{"num_hidden_layers": 14, "hidden_size": 256, "n_experts": 128, "experts_per_token": 3, "d_expert": 96, "d_shared_expert": 128, "hidden_act": "geglu", "moe_layers": [1, 2, 3, 4, 5, 6, 7, 8, 9, 10, 11, 12, 13], "router_score": "softmax", "normalize_top_k": false, "routed_scale": 1.0, "balance_loss": 0.0163, "balance_bias": false, "shared_expert_gate": true, "init_std_router": 0.0367, "lr_router": 0.00103, "num_attention_heads": 16, "num_key_value_heads": 16, "head_dim": 32, "vocab_size": 2048, "norm": "rmsnorm", "norm_place": "peri", "norm_eps": 1e-06, "positions": "rope", "rope_theta": 10000.0, "rope_fraction": 1.0, "qk_norm": false, "attn_scale": 0.177, "tie_word_embeddings": true, "parallel_block": false, "extras": ["capped logits"], "init": "trunc", "init_std_qkv": 0.0254, "init_std_o": 0.00339, "init_std_up": 0.0254, "init_std_down": 0.00339, "optimizer": "muon_variant", "learning_rate": 0.00481, "lr_mult_o": 1.5, "beta1": 0.95, "lr_head": 0.0101, "max_grad_norm": 1.0, "warmup_steps": 200, "schedule": "wsd", "decay_fraction": 0.269, "decay_shape": "cos", "final_lr_fraction": 0.05, "batch_tokens": [131072, 262144], "max_seq_len": 512, "doc_mask": true, "train_tokens": 1801000000, "max_steps": 9276, "dataset": "wikipedia_en"}
Below are experts of layer 3 (counted from 0) of a mixture-of-experts language model. Rows are named router (the router's row for the expert), down (a neuron's output weights, with its number) and show model dimensions 128-255. Each number is 128 + 24 x the weight over its row's rms, rounded and kept within 0 to 255.
After each expert's rows: a language model's description of what the expert responds to. This comes from a sample of Wikipedia text that the model never trained on.

# expert 62
router [ 99 115 105  87 149 149 122 164 148 133  63 148  93 125 111 143 139 139  98 111 126 100 124 146 120 133 128 130 123 114  97 150 118 154 123  93  97 161 150 146 136 162 156 164 132 133 162  92 105 134 120 158 109 112 102 141  86 140 101 107 120 128 126 145 151 150 145 176 137  89 165 130 105 157 144 142 119 109 139 110 160 130  86 165 114 110 156 176 101 142 147 144  89  63 104 151  96 104 120  99 105 150 119 152 136  97  82 105 178 104 165 109  88 132 122 174 116 117 114 104 150 130 142 164 127 126 134 164]
down0 [135 140 105 117  84  84 120 112 132 170 137 109 122 151 121 135 127 114 161 128  88 109 116 139  86 127 105  96 116 143 119  89 156 144  87 128 123 100 130 135 103 131 159 106 129 101 126 119 131 146 117 128 114 139  75 103  91 127 109 119 135 107 177 143 131 102 173 105 160 187 117 129 119 150  80  88 135 136 123 164 153 134 160 127 156 144  96 144 103 129 133 149 128  73 139 149 122 154 122 151 160 115 134 148 176 167  98  67 116 127  87 108  99 134 144 143 142 131 130 114 110  94 115 138 140 123 121 122]
down1 [173 139 132 126 150 150 154 122  97 102 119 130 112 158 126 129  74 123 171  80  70 143 108 138 132  95 172 129 117 116 132 107 124 107 152 145 146 134 128 132  93 140 102 110 153  87 147 122 149 141 173 113 150 150 140 169  97 134 118 133 117 130 151 106  75  95 106 143 132 158 137 133 109 128  96 158  97 147 137 160 107  86 118 129 159 105 163 132 117 177 156 129 140 140 129 183  96 125 148  96 134 105  94 157 148 111 137 151 145  98 143 127  97 120 141 113 124 134 148 107 111 114 112 153 123 144 125 147]
down2 [107 149 156 116 155 106 112 127  90 154  94  94  91 112  90 121 166 133 126 102 143 139  86 142 168 144 140 129 131 120 128 165 162 106  78 149 126 150 133 138 102 119 161 118  91 159 115 146 109 153 142 115 114 138 108 133 165 111 103 138 159 113 141 145 138 123 109 130 124 113 142  72 136 105 161 141 155  77  85 134 147 148 124 130 164 124 133 133 130 151 144  96 157 142  89 113 118 162 108 169 125 122  97 138  84 140 168 104 117  76 140 118 140 152 126 136 110  95 149 130 130 140 163 118 115 133 140 138]
The letter k or K inside transliterated names and words, such as Chu-k-otsky, Uzbe-k-istan, Cree-k, Ran-k, Çan-ka-ya.

# expert 33
router [111 127 110 105  88 151 108  96 115 106 168 156 126 108  95 130 123 168 127 129 137 146 149 134 121 120  93 116  97 130 116 119  56 135 133 108 119 137 127 150 103  78 101 121 114 176 145  90  94 134 130 120 127 112 101 148 127 143 130 130 106 139 137 128 156 120 116 153 110 114 103 151 149 127 136 169 119 109 102 105 109 108 124 163 170 119 123 148 101 151 117 172 105 191 134 115 124 114 123 134 117 100 130 117 127 110 123 177 145 136 143 142 117 128 136 116 138  87  98 132 161 109 154 132 128 116 124 131]
down0 [122 110 162  88 148 102  93 139 133 139 149 171 185  73 110 126 102 151 139  90  95 134 111 125 146 113 101 162 144 110 193 125 113 111 131 154 170 124 147  90 145 127 103 107 133 113 146 135 140 139 134 115 114 144 121 113  97 177 128 147 113 145 134 128 157  77  86 119 110 143 115 127 173 115 133 131 122 122 138 107 135 144 131 167 120 112 155  87 168 155 146 160 124 161 172 110 116 114 113 125 110 136  92 141 134 131 121  94 119 114 124  92 117 130 163 129 114 158 170 112 163 133 133  86 120 156 174 148]
down1 [131 138 146 148 113 108 133 158 143 142 147 114 160 142  96 144 152 111 137 151 113 127 130 120 134 122 109 113 103 169 150 118 138  89 105 123 100 151 122 174 158 125 107 137 153 123  84 108 133 120 159 186 164 123 132 129 163 151 141 125 115 111  87 109 129 131 118  81 129 124 165  85 115 148 147 124 153 148 126 181  86 137 120 113 119 158  72  82 107 107  88  88 121 159 138 113 159 153 124 107 124  95 139 133 134 135  85 108 127 169 119 140 108 135  89 112 104 135 117 153  89 114 114 132 169  94 126 120]
down2 [130 161 118 108  93 120 110  84 119 160 120 114 107 134  72 107 140 163 125 117 104 120 157 128 115 131 135 125 115  71 147  72 157 148  98 100 135 143 102 207 104 129 129 123 150  94 130 122 149 108 114 104 120 141 144 116 115 166 106  81 104 129 135 118 126 128 110 161 116 116 148  76 121 131 106 101 115 155 125 135 107 130 113 149 106  97 114 137 106 136  78 150 157 116  96 136 148 136 108 131 115 114 200 159 141 142 119 113 137  78  90 111 106 133 166 114  90 123 128 122 131 153  93 134 120 138 112  99]
Final pieces of words and names like de in node, as in Nicolas, ford, ade, plus whole names Louis, Henry.

# expert 5
router [137 138 114  97  91 140 150 140 113 148 143  77 132 104  95 123  88 135 124  98 134 125 129 110 128 108 149 140 111 135 150 150 137 124  98 115 101  99 137 162 110 154 160 158 134 113 143 135 124 124 115 125  94  70 168 148  99 142 150 111 123 134 107 125 143 127  76 106 121 132 159 136 103  72  87 102 137 130 106 119 131 144  69 150 114 153 155 137 145 161 118 156 112 144 157 111 100 134 124 113  96 174 148 136 151  89 115 143  81 143 150 150 167 109  98 139 140 144 145 152 127 122 156 107 133 123 132 110]
down0 [127 150 158 114 130 122 136 156 174 184 147  81 104 132 103  99 118 115 166 180 118 119  69 107  98 184 125 128 111 116 115 145  99 115 109 150 140 145 129 114 124 163 136  95 113 110 121  92 125 117 204 116 137 130 164 108 109 133 123 127 147 130 134 133 114 120 111 156  97 122 142 113 150 142  97 125 147 118  94 179 131 107 130 130 110 156 109 149  89 101 137 130 139 120  77 113 118 114 148 150 141 136 106 157 103 113 178 143 136 135  97 148 123 150 149 159 159 151 159 160  96 122 149 135 134 129 164 110]
down1 [129 120 112 140 156 121  89 159 141 104 148 154 139 117 122  79 142 135  96 120  87 162 163 116 169 112 137 139 103 122 118 130  94 172 138 141 101 106 118 123  92 151 154 131 102  76 121 132 141 123 126 152 143 143 148 110 144 171 135 104 107 116 121 117 115  91  98 113 106 155 167 129  83  93 136 155 127 114 124 110 120 162  60 132 137 128  86 139  72 133 161 157 116 160 131 100 125 112  89 133  91 113 174  98 124 124 105 153 105 117 145 135 146 117  89  91 137 137 122  94 153 133 123  79 107 106 117 107]
down2 [126 131 108 130 117  85 110 130 159 145 100 164  75 165 110 105 101 102 129 125  93  99 122 128 154 145 141 117 186 148 117 127 107 139 102 118 128 136 123  87 128 107 113 110 121 130 156 131 122 138 149 113 152 124 104 132 136 130 125 168 143 116 124 132 118 149 141 116 115 125 127  94 162  77 139 144 115  99 146 118 129 131 147 133 137 111 119  96 109 123 144 135 106 155 135 152 153 131 105 138 124 117 119 114 134 183 147 144 110 126  96 136  84 122 120 129 112 131  91 139 163 135 127 108 179 103 109 149]
Word-internal fragments like ar, on, r, ron, ard, ran after consonants, as in Chontal, Parma, electronic, typhoon.

# expert 6
router [113 175 102  77 180 160 145 104 102 130 140 120 161 101 116 139  94 110 154 141 157 132 108 123  99 109  84 117 131 105 152  76  75 112  82 110 137  99 102 109 125  79  86 121 109 149 143  97  97 103 191 135 161 159 112 104 105 131 102 151 118 163  94 168 159 124 139  85  98 114 144 153 108 118 107 143 130 130 129 109 116 143  86 144 132  66 107 163 126 128 121 155 123 152 160 121 145 151 143 150 130 154 145  98 146 167 116 104  86 112 149 124 163 146 148 127 116 108 103 164 135  89 146 166 159 126 129 143]
down0 [104 151  99  71 103 137 111 112  95 125 125 128 151 131 182 139 126 123 136  95 147  86 121 108 135 120 147  99 152 108 162  46 117 138  84 126 141 133 137 131  84  92  97 143 142 105 166 147 126 146 111 129  83 131 156 119 127 148 150 123 140 112 174 153  93 100 127 120  97  90 104 132 154  64  90 147 111 173 139 125 120 127 102 128 136 122 105 138 162 149 102 126 142 154 124 125 110 145 128 182 110 149 118 163 156 117 183 151 113 131 131 128 148  86 142 123 164  94 104 126 139 162 138 114 128 121 125  82]
down1 [146 142 145 123 140 137 175 122 113 141 148 133 134  75 200 113 109  95 138 115 131 157 114 143 127  93 160 111 166 101 108 102 150 103  90 119  89 160  55 134 119 133 128 173 132 139 122 124 127 137 112 181 134 127 118 124 138 142 163 151 177 107 110 113 122 141 126 100 132 113  89 186 159 125 131 168 160  66 100 148 105 105  97 116 135 115 151 139 136  91 188  96 108 136 117 149 118 110 145 151  92 103 132 134 124 139 148 161  96  93 150 142 153 190 153 128 122 134  98 142 118 107 153 143 123 166 100 104]
down2 [116  79 145 142 115 116  91 101 113 120 159 160 131 119 108 118 147 149 112 133 130 131  89 139 173 114 163  81  76 128 133  80 164 115 108 119 151 132  91 143 144 100 168 109 127 124 175 161 136 139 138 141 135 141 100 132 147 134  99 124 124 137 118 109 108 111 139  97  88  88 138 122 130 115 136 127 145 121 156 137 101 103 154 169 170 134 161 125 112 129 116 159 160 107 124 132 114 116 153 108 121 117 144  99 113 123 146 102  79 166 140 137 161 120 150 145 114 125 157 163 149 149 143  83 104 133 145 182]
Mid-word pieces like o, he, am right after a first consonant piece, mostly in names and words: D-he-giha, C-o-untry, d-am-age.

# expert 57
router [113 150  98 176  91 151 103 154 133 122 113 140 102 112 135 151 151 150 130 141 125 121 151 164 140 103 157 132 113 161 140 152  89 117 120  95 172 139 122 113  91 158 102 139 153 153 151  96 102 129 146 159 145  95 107 108 105 162 105 108 121 117 108 165 150 164 147 109  91  81 127 152  93 111 123 118 109 165 124 100 143  93 158 152 155 145 137 119 118 125 120 155  84 127 121 110 147 114 125 147 108 126 122 109 118  97 143 104 147 144 148 139  97 145 137 109 123 103 110 148 161 150 159 148  99 133  86  80]
down0 [109 132 159 174  94 185 132 149 136 108 111 148 161 153 148 118 135 101 130 176 130 117 143 142  99 116 112 103 112 169 149  80 147 112 134 126 142 112 127 129 149 150  93 100 129 128 112 133 166 150 128 113 153 124 148 110 135 114 146 123 137 150 143 186  96 129  97 163 131 137 133 109 101  95 137  91 109 147 135 141 174 139 148 107 133  88 122 148 129 158 141 133 106 128 154 141 149 160 179 109 129 108 127  84 120 143  76 127 121 134 132 118 107 109 135 100 140 151 145 124 134 135 168  94 125 134 162 114]
down1 [167 120 127 151 141 146 116 108 108 157 118 116 125 133 111 120 119 125 140 144 123 134 162 133 126 113 111 141 107  87 148 115 127 103 125 111 146 134 145 131 152 103 104 100 153 123 123 113 139 115 118 123 127 134  93 151 128 118 102 139 116 105 160 149 141 121 139 113 128 120 135 155 122 152 140 131 147  58 119 142 120 105 133 115 121 133 133 114 104 163 149 161 106 173 130 125 128  72 127 114 122 126 169 143 144  93 121 101 118 149 100 144 112  99 134 144 140 133  75 122 101 146 154 129  62  91 123 115]
down2 [166 135 116 124 130 127 134  93 116 108 148 163 137 132  97 135 145 136 135 171 129 149 166  66 109 128 107 175 145 140 120 147 152 129 121 162 106 142 101  99 114 131 121 141  90 138 143 125 156 128 127 192 135 105 100 153 119 117 134 125 157 156 167 123 122 125  81 150 185 101 121 129 117 148 153 150 141 106 101 142 117 121 144 107 113  71 144  92 139 129 156 111 130 124 100 134 132  74 169  98 164 135 113 155 162 112 136 160 152 153 179 128 142 114  92  97 143 123 114 125 137 114 168 114 130 103 130 136]
Lead bytes of non-Latin script characters such as Cyrillic, Bengali, Tamil, Hebrew, Chinese, plus accented Latin letters and some equals signs.

# expert 3
router [150 102 110 165  97 153 141 118 146  97 124 151 143 100  96 156 123 109 170 135 154 105  95 164 111  99 149 108 123 116 126 122 126 103 118  95 115 103 154 118 129 156 107 164 119 160 140 127 115 142 119 161 141 116  95 111  85 113 111 150 147 120 106 160 162 177 141 149 119 127 129 162  84 128 105 150 137 149 138 124 160 105 106 159 135 121 150 166 152 127 119 120 114 130 124 103 110 104 127 120  94 137 117 113 158 147  97  93  92 146 158 142 125 123  92 101 133 114 118 169 154 163 151 136 116 131  99  93]
down0 [137  73 148 122 135 108  89 149 120 113 123 169 110 106  99 126 103 129 103 142  75 133 133 105  78  85 102 125 125 150 107 137 147 112 149 111 150 151  63 141 122  88 125 110  91 117  89 131 140 102 150 137 132  80 136 165 116 140  75 140 102 125 144 111 143 153 127  87 156 121 118 138 133  98  90 118 105 123 143 113 140 121 107 141 145 167 144  70 132 119 133 126 107 153  69 136 121 106 113 143 135 114 153 153 106 107  64 119 140 135 102 105  94 130 157 115 160 134 140 186  96 143 139 119 124 138 148 137]
down1 [126 110  85 127 118 128 129 127 114 131 172 153 182 104 132 177  73  99 105  89  83 144  95  95 163 123 127 155 128 125 130 172 187 134 112 172 107 131 152 147 151 100 110  69 118 147 116 132 140 129 126 150  97 122 130 111 141 158  90 106  92 124 139 172 116 137  97 137 115 143 173 165 122 125 106 109 106  92 116 122 161 106 107  87  97 127 149 139 143 101 110 117 154 138  99 126 147 125 110 146 135 144 120 132  85 131 115 127 113  92 118 138  90 140 108 175 178 161 154 138 121  98 126 130 149 146  85 141]
down2 [188 152 147 119  97 135 126 153 143 147 156 117 141 137 141 121 139 150 116 104 118 123 123 127 155 130 112 121 123 103 107 143 117 106 183  90 103 100 121 144 141 142 135 161 146 118 100 144  99 138 142 119 163 106 143 173 111 117 116 141 191 115 153 139 122 125 142 105 157 160 143 148 150 132 150 133 117 144 132 121 132 174 138 173 129 126 140 191 131 166 122 132 101 123 167 136 158 123 135 126 134 100 170 110  61 104  88  92 131 111 116 159 113 156 126 195 178 140 149 145 144 141 106 158 122 124 138 116]
Pipe separators between cells in wiki tables of sports results, elections and standings, plus semicolons in flattened lists and line breaks.

# expert 32
router [127 167 164 167 131 121 148 108 121 175 123 127 108 147 155 149 117 103 174  94 125 108  94 121 146 120 157 147 119 137 115 106 136 104 155 103  78 120 141 121 119 144 101 158 164 161 159 134 125  77  84 117 155 113 118 113 106 122 112 132 113 144 106 151 150 113 153  91  92 114  96 147 142 144 135 152 143 164 126 119 142 109 123 168 160 131 147 116 171 173 171 157 139 136  81 129 130 126  97 127 106 142 152 122 124 149 156 136  94 138 130 118 154 111 176 136  97 141 109 115 104 161  85 126 114 156 128  89]
down0 [132 157 165 129 190 134  89 110 137 109 118 129 137 136 161 100 109 108 148 167 137 110 126 174 132 103 122 149  97 120 102 127 128 150 143 158 113 138 103  86 152  91 163 112 171 145 133 171 106 122 124 111 112  93 109 130 149 109 119 102 100 139 138 134 141 129 162 140 113 107 145 157 117 142 109 177 104 133 102 133 134 131 114 148 125 133  97 150 115 132 125 156 124 115 105 110 137 113 102 154 114 168 108 129 120 143 149 112 132  47 126 113 137 120 147 113 119 108 148 143 130  95 135  90 154 105 121 152]
down1 [127  99 112 129 105  89 111 133 133 124 138  93 133 163 137 123 185 139 154 125 138 166  99 109  80 113 142 136 143 157 139 135 114  89 125 150  98 114 136 155  81 127 100 111 160 104 110 108  99 141 103 159 115 105 149 148 116 137 124 111 157  75 112 151 158  57 108 123  75 133 117 106  99 151 169 121  97 153 120 122 118 127 154 181 116 119 167 146 101 128 146 141 140 103 164 135 104 161 134 114 131 137 144 124 130 155 151 128 153 160 131  85 114 136  72 148 130 119  85 122 126 116 156 108 183 118 134  92]
down2 [140  96 150 129 114 147 165 175 119 131 114 116 176 117  94 104 152 125 159  90 128 134 123 163 152 125 149  99 108 113 150 156 127 130  90 107 142 167 137 124  85 156 125 149 143  87 144 125  93 141 122 106 128 168 123  93 103 165  85 122 149 140 122 143 125  99  65  85  97 104  89 152 105  86 135 105 107 103 143 122  76 159 146 116 143 151 131 166  93 123 104  70 103 161 138 138 130 109 157 147 141 138 125  80 103 141  81  96 139  98 119 114 116 150 150 119 144 132 135 125 106 132 114 114 165 121 119 104]
Single letter a and other short pieces ending names or words, such as DiMer-a, Liby-a, Dhanyakatak-a, Tenter-a, often in non-English names.

# expert 23
router [ 85 131  84 150 124 155 183 100 121 143 106 124 104 153 151 153 121 123 155 103 157  93 125 142 125 114 109 126 132 144 122 137 161 177 124  94 187  93 146 135 138 103 112 155  98 145 142  98 134 141 115 128 112 143  97 135  97  80 135 114 149 149 120 129 151 130 100 134 165 130  76 124 120  86 128 148 170 134 120 162 166 109 110 167 122 102 132 153 120 120 105 116 134 116 118 130  97 116 131 109  96 172 158 152 130 132 119 110  98 152 157 161 148  87 151 111 118 109 115 140 158 137 161 127 105 160 121  99]
down0 [112 131 116 170 124 148 102 140 133 138 105 105 138 129 131 147 117 111 116 157 142  99 135 130 124 129  90 134 123 139 100 157 124 124 119 136 108 120 141 111 130 121 152 143 151 144 132 141 133 111 135  89 122  86  84 110  70 144 173 140 110 136 145 131 156 111 106  98 148 123 129 121 117 114 108  99 116 116  95 101 101 156 144 138 131  91 107 186 114 102 116  84 119 162 147 131 148 172  81  82 122 123 102 152  85 139 149 162  92 131  86 146 131  96 130 105 140 153 133 157 147 136 169 128 120  95 129 123]
down1 [133 142 131 124 131 179 162  97 122 110 158 102 106 129 155 143 132 136 126 128  87 132 154 152 112 147  94 138 115  97 109 124 153 169 102 112 128 182 115 136 103  83 157 155 153 116 133 146 173 120 104 118 110  93 132 130 170 172 126 161 117 114 146  91  96 110 118 110 141 147 130 144 132  97 121 133 145 111 101 104 111 111  91 133 145 130 114 125 122 173 136  95 148  93  89 144  92 109 114 131 183 136 130 103 157 147 136 129 153 179 118 170 129 174 171 170 106 105 127 146 131 157 128 120 117 121 111 152]
down2 [ 85  77 114 101 117 121 139  85 116 121 124 119 113 124 107 155 141 144 143 104 115 113 154 112 131 161 108 126 134  81 175 120 123  82 118 115 183 140  88 164 119 134  99 177 122 143 156 152 139 101 188 137 166 149 123 153 191 152 116 139  98 135 153 145 143 136  89 140 110 135 131 121 118 128 127 131 164 150 100 115 145 146 148 145 141 128 161 158 143 133 138 120 129  69 125 131 107  64 140 137 101 157 161 137 122 115 159 137  88 120 147 145 175 167 106 179 140 157 105 141 117 146  99 104 121 101 136 137]
Periods, mostly decimal points inside numbers in tables and statistics like 92.57% and 13.68 m, also sentence-final periods.

# expert 40
router [121  86 122 120 147 131 113 111 120 176 121 114 121 126 135 151 125 156 116  88 119 109 148 126 104 135 122 128 148 131 109 150 129 136 135 102 164 127 141 144 128  91  96 159 149 150 163 114 151  89 167 129 150  90  80 149 115 146  88 138  82 134 139 113 138  80 116 124  99 170 127 147 123 181 107 105 175 126 177 122 131 138 143 149 115 135 118 125 107 108 175 113  93  95 145 124 144 149 105 146 116 133 136 113 161 175 125 102 115 143 133 147 136 171 138 162  74 111 112 152 163  98 107 169 164 145 179 155]
down0 [139 139 137 181  74 151 103 138 137 118 155 145 101 167 154  80 141 167 144 105 134 123 106 129 111 144 131 150 109 168 134 139 131 100 107 110 139 161 104 146 148 137 109  80 110  99 137 121 112 157 138 105 115 143  95 140 133 123  87 116 147  72 157 125 128 148 114 116 157 108 102 118 129 147  73 135  97 174 148 106 153 127 130  78  93  97 150 124 151 136 150 124 102 145 147 151 120 120 137 135 166 139 115 120 136 121 114 145 133 123 137  83 110 129  97 117  97 140 108  99 160 129 116 106 136 136 119 152]
down1 [108 135 158 121 148  86 173 114 132 126 153  72 148 139 132 134  98 115 144 150  84 164 119  83 143  72 104 137 139 126 148 115 118 142 115 125 144 128 139  80 105 137 121 127 154 132 156 143 115  88 132 120 117 121 135 102 115 118 111 118  97 122 142 114 116 142 181 132 126 176 107 144 145 125 135 120  97 118 156 133 158 149 137 134 163 138 124 109 120  64  66 139 119 136 119 158 129 144  96 111 161  96 111  83  96 153 112 135 158  91 136  77 120 132 148 145 145 138 110 120 133  85 112 143 135 111  86 109]
down2 [145 147 172 126 109 160 172 116  81 149 163  79 129 122 132 110 134 142 121 134 140 133 169 118 132  71 146 109 102 135 108 111 133 135 152 146 109 158  96 127 142 184 108  92 102 145 149  98  71 161 153 159 118 137 116 124 156  73 119  94  87 111 168 147 126 122  93 143 108  99 121 106 128 136 137 118 108 117 118 136 132 164 137 120  70 138 124 133 119 149  98 159 102  83 116 133  86 106 162 142 141 114 132 176 161 115 161 117 133 179 152 114 110  98  92 158 145 127 105 168 123 133 155 129 186  94 143 143]
Middle or final pieces of names and words, especially ot in Elliot and Eliot, also ag, her, e, age, ate.

# expert 45
router [139 163 117 149 135 111 158 174 138  89 116 130 124 120 118 130 139 139 119 161  97 110 118 138 148 127 150  80  96 111 123 114 128 144  73 118 130 124 117 130 115 146 120 121 145  95 114 133 140 136 108 155 145 119 105 110 112  85 162 116 133 165 150 145 147 187  98 149 126 171  73  97 160 127  96 102 110 125 141 105  90 121 106 152 108 105 114 123 108 122 150 108 103 120 126 140 123 152 130 103 114 148 174  79 149 140 155  95 106 121 141  98 137 135 138 133 130 158  86  93 129 185  96 121 171 115 151 118]
down0 [151 149 154 140 141  96  70  88 130 150 159 118 123 148 157 114 102 162 120 115 148 108 118 134 152  96 156 137 151  97 115 140 144 141  97  91 135 147 131 144 143 128 137 120 142 115 151 112 126 137 155 125 153 155 133 156 150  93 141 165 157 147 132 142 152 114 164 102 113  88 132 104 124 131 108  97 137 158 160 111 151 121  81 111 127 118 110 151 161 115 127 159 166 169 124 156 102 108 108 118 123 104 136 145 132 138 145 145  61 170 118 138 157 125 178 121 137 122 130 158 103 114 115 171 160 119 145 123]
down1 [185 157 139 152 154 143 118 117 103 116 108 117 156 127 150 151 111 162 160 177 103 126 115 126 154 106  90 113 142 136 124 108 167 180 125 142 165 139 157 159 114 117 118 139 125 133  95 100 134 142 131 105 142 140 130 137 106 156 113  90 122 126 137 143 118 134 134 101 127 112  95 108 110 149 147 121 128 128 118  99 159 111 140 122  88 144 139 153  78  92 135 111 137  84 105  68 158  82 133 145 119 114 154 114 158  84 108 128 113 101 151 102 161 119 103 116 157 126  68 137 115 153 142  69 124 155  96 142]
down2 [127 150 183 143 129 112  97 126 129  95 122  97 149 159 138 131 135 152 181 125 115 158 117 160 124 133 149 116 108 150 168 104  94 145 101 109 128  91 176 148 149 139 117 142 101 114  93 114 139 124 147 150 128 141 109 105 125 167  81 150 135 145 117 105 154 148 137 132 109 145  98 121 104 150 150  80 131 111 122 137 129 122 133 137 138 128 101 167  90 133 102 116 138 157 109 116 121 144 141 150 135 150 111 124 111 165 118 108 154 121 132 134  89  91 161 136 156 148 153 136 143 138 137 144 140 140 133 156]
First letters of common lowercase nouns and verbs after articles or prepositions, like f in flat, fee, fired, h in husband.

# expert 0
router [150 127 145 126 153  69  95 127 133 116 104 156 124 114 116 139 170 133 132 100 110 125 153  76 114 160 106 122 141 177 128 148 144 160 134 129 154 154 158  97 132 142 138  94  96 128 150 129 112 155 144 101 149 115 163 143 100  91 139 129 156 149 155 142 132 134 117 164  86  83 161 127 110  97 115 115 148  81 125 153  47 138 127 130 137 152 136 120 175 155 177 116 141 139 114 105  82  95  99 147 132 149 142 123 163 131  84 132 102  97 136 122 146 107  91 103 105 118 146 156  78 150 144 113 103 135  98 129]
down0 [ 94 136 124  96 154 137  80 152 112 109 165 164 125 166 140  83 108 172 119 120 139 121 168 161  91 124 132 130 125 131 136 118 109 141 100  99  96 148 125 128 115 166 121 103 120 165 112 113 108  85 129 105 152 129 157 105 145 135 168 135 144 151 147 106  89 110 127 125 103 146 143 141 144 104 181 101 130 151 144 130  98 132 102 147 106 163 149 145 124  99  97 151 105 113 158 136 103  97 109 126 121 158 102 110 102 140  76 144 171 184 126  69 120 136 123  89  96 108 164 159 114 154 126 123 154 144 135 125]
down1 [133 151 122 172 159 100 117  90  98 145 135 121  91  95 141 106 129 135  89  94 149 136 116 154 133 104 103 163 123 107 149 141 162 117  69 132 133 123 141 156  95  93  96 115 122 112 136 142 109 115 174 110 170 144 129  93 101  90  94 113 113 142 100 134 117 135  93 149  97 108 130 136 122 130 121 132 142 154 118 146 123 132 164 116 114 130 116 123 105 139 143 152 146 178 102 100 100 104 116 102 105 133 110 136 105 131 137 119 101 140 127 143 146 163 169 109 150  96  83 115 143 121 110 141 159 147  85 111]
down2 [114  90 164 143 156 130 125 119 129 134 152 162 123 115 123  96 147 150 124 132 158 187 143 108  82 145 141 100 137 159 116  93 152 137 128 120 139  91 178  87 119 141 165  86 138 107 124 112 124 119 122 149 151 112  96 113  81 145  87 147 135 184 126 123 127 121 137 104 130  92 100 107 151 161 143 136 188  61 100 141 134  94 130 151 110  97 133 159 121 128  67 101  86  90 191 129 126 144 104 129 124 116 104 109 121 114 133 129 115 125 158 121  96 110 120 119 113 178 105 110 121 117 126 130 129 129 132  93]
Line breaks after headings, list items and table rows in structured articles, e.g. after ==Regular season== or "- 6 goals".

# expert 43
router [127 112 118 148 115 156 152 105 133 111 130 155 148  87 114 158 106 119 161 130 140 109 107 169 130 110 129 119 122 135 149 138 146 112 143  94 144  82 139 113  99 146 134 164 142 149 124 123  96 141 115 161 144 115  95 112  88 109 109 152 124  92 103 168 153 162 105 159 127 135 123 148 135 131  89 140 114 148 129 125 158  96 108 161 144 103 152 160 176 148 125 160 107 144 130  77 120  90 137 124  91 158 107 102 133 152 107 106 134 152 164 154 140 149  99  99  94 137 142 162 159 152 157 146 105 149 112 108]
down0 [125 111 107 145 125 115 130 170 126 119 153 143 124 144 147  93 131 128 157 136 129 112 141  94 128  72 124 136 118 133 157  97 150 129 157 118 110 120 113 115 145 151 152 150 149 135 144 122  90 119 112 112  88 132 143  91 151 139 154 140 129 125 158 122 148 168 113 139 111 132 131 108 102 172 118 121 160 128 106 156  81 127 138 148 156 108 186  90 130 128 137 122 133  88 129 165 128 170 140 199 146 144 140 143 123 110  99 139 103 147 152 141 153 199 140 169 147  90 147 111 101 102 145 115 120 147 145 128]
down1 [152 135 160 120  90 149 140 141 156 134 149 132 131 130 130 121 120 146 108 114 154  90 147 164 146 129 128 135 125 138 151 105 116 112  99 143 139 125 118 136 126 192  94 102 166 147 148  62 102 136 134 145 159  92  99 100 117 103 146  91 131 126 142 181 104 131 149 135 130 108 100 151 104  73 110 159 166 112 125 136 152 137 148 131  99 152 134 126 119  95 130 141 111 112 164 163  99 139 161  90 120 150 119 147 111 152 155 120 130 112 154 143 106 135 117 120 137 122 149 144  85 145 111 132 139 127 118 181]
down2 [100 109 111 145 126 119 139 143 123 130 173 164 116 122 106  96 146 117  52 115 149  84 127 104 174 155 166 132 117 133  74 127  99 127 105 149 107 133 125 105 145 149  97 108 133 154 110 128 172  86  92 125 156 110 148 163 150 152  69  97 139 123 155 149 145 102 130  84 150 124 106 127 128 112 173 100  94 117 115  75 116  82 135 112 126 103 103 159  97 153 144 118 137 146  83 117 115 159 162 119 127  83 113 121 136 106 144 159 128 111 119  89 120 149 152  86 127 113 128  62 126 123 140 150 176  91 147 130]
Coordinate digits, question marks in tables, and function words like in, was, is, in tables and prose.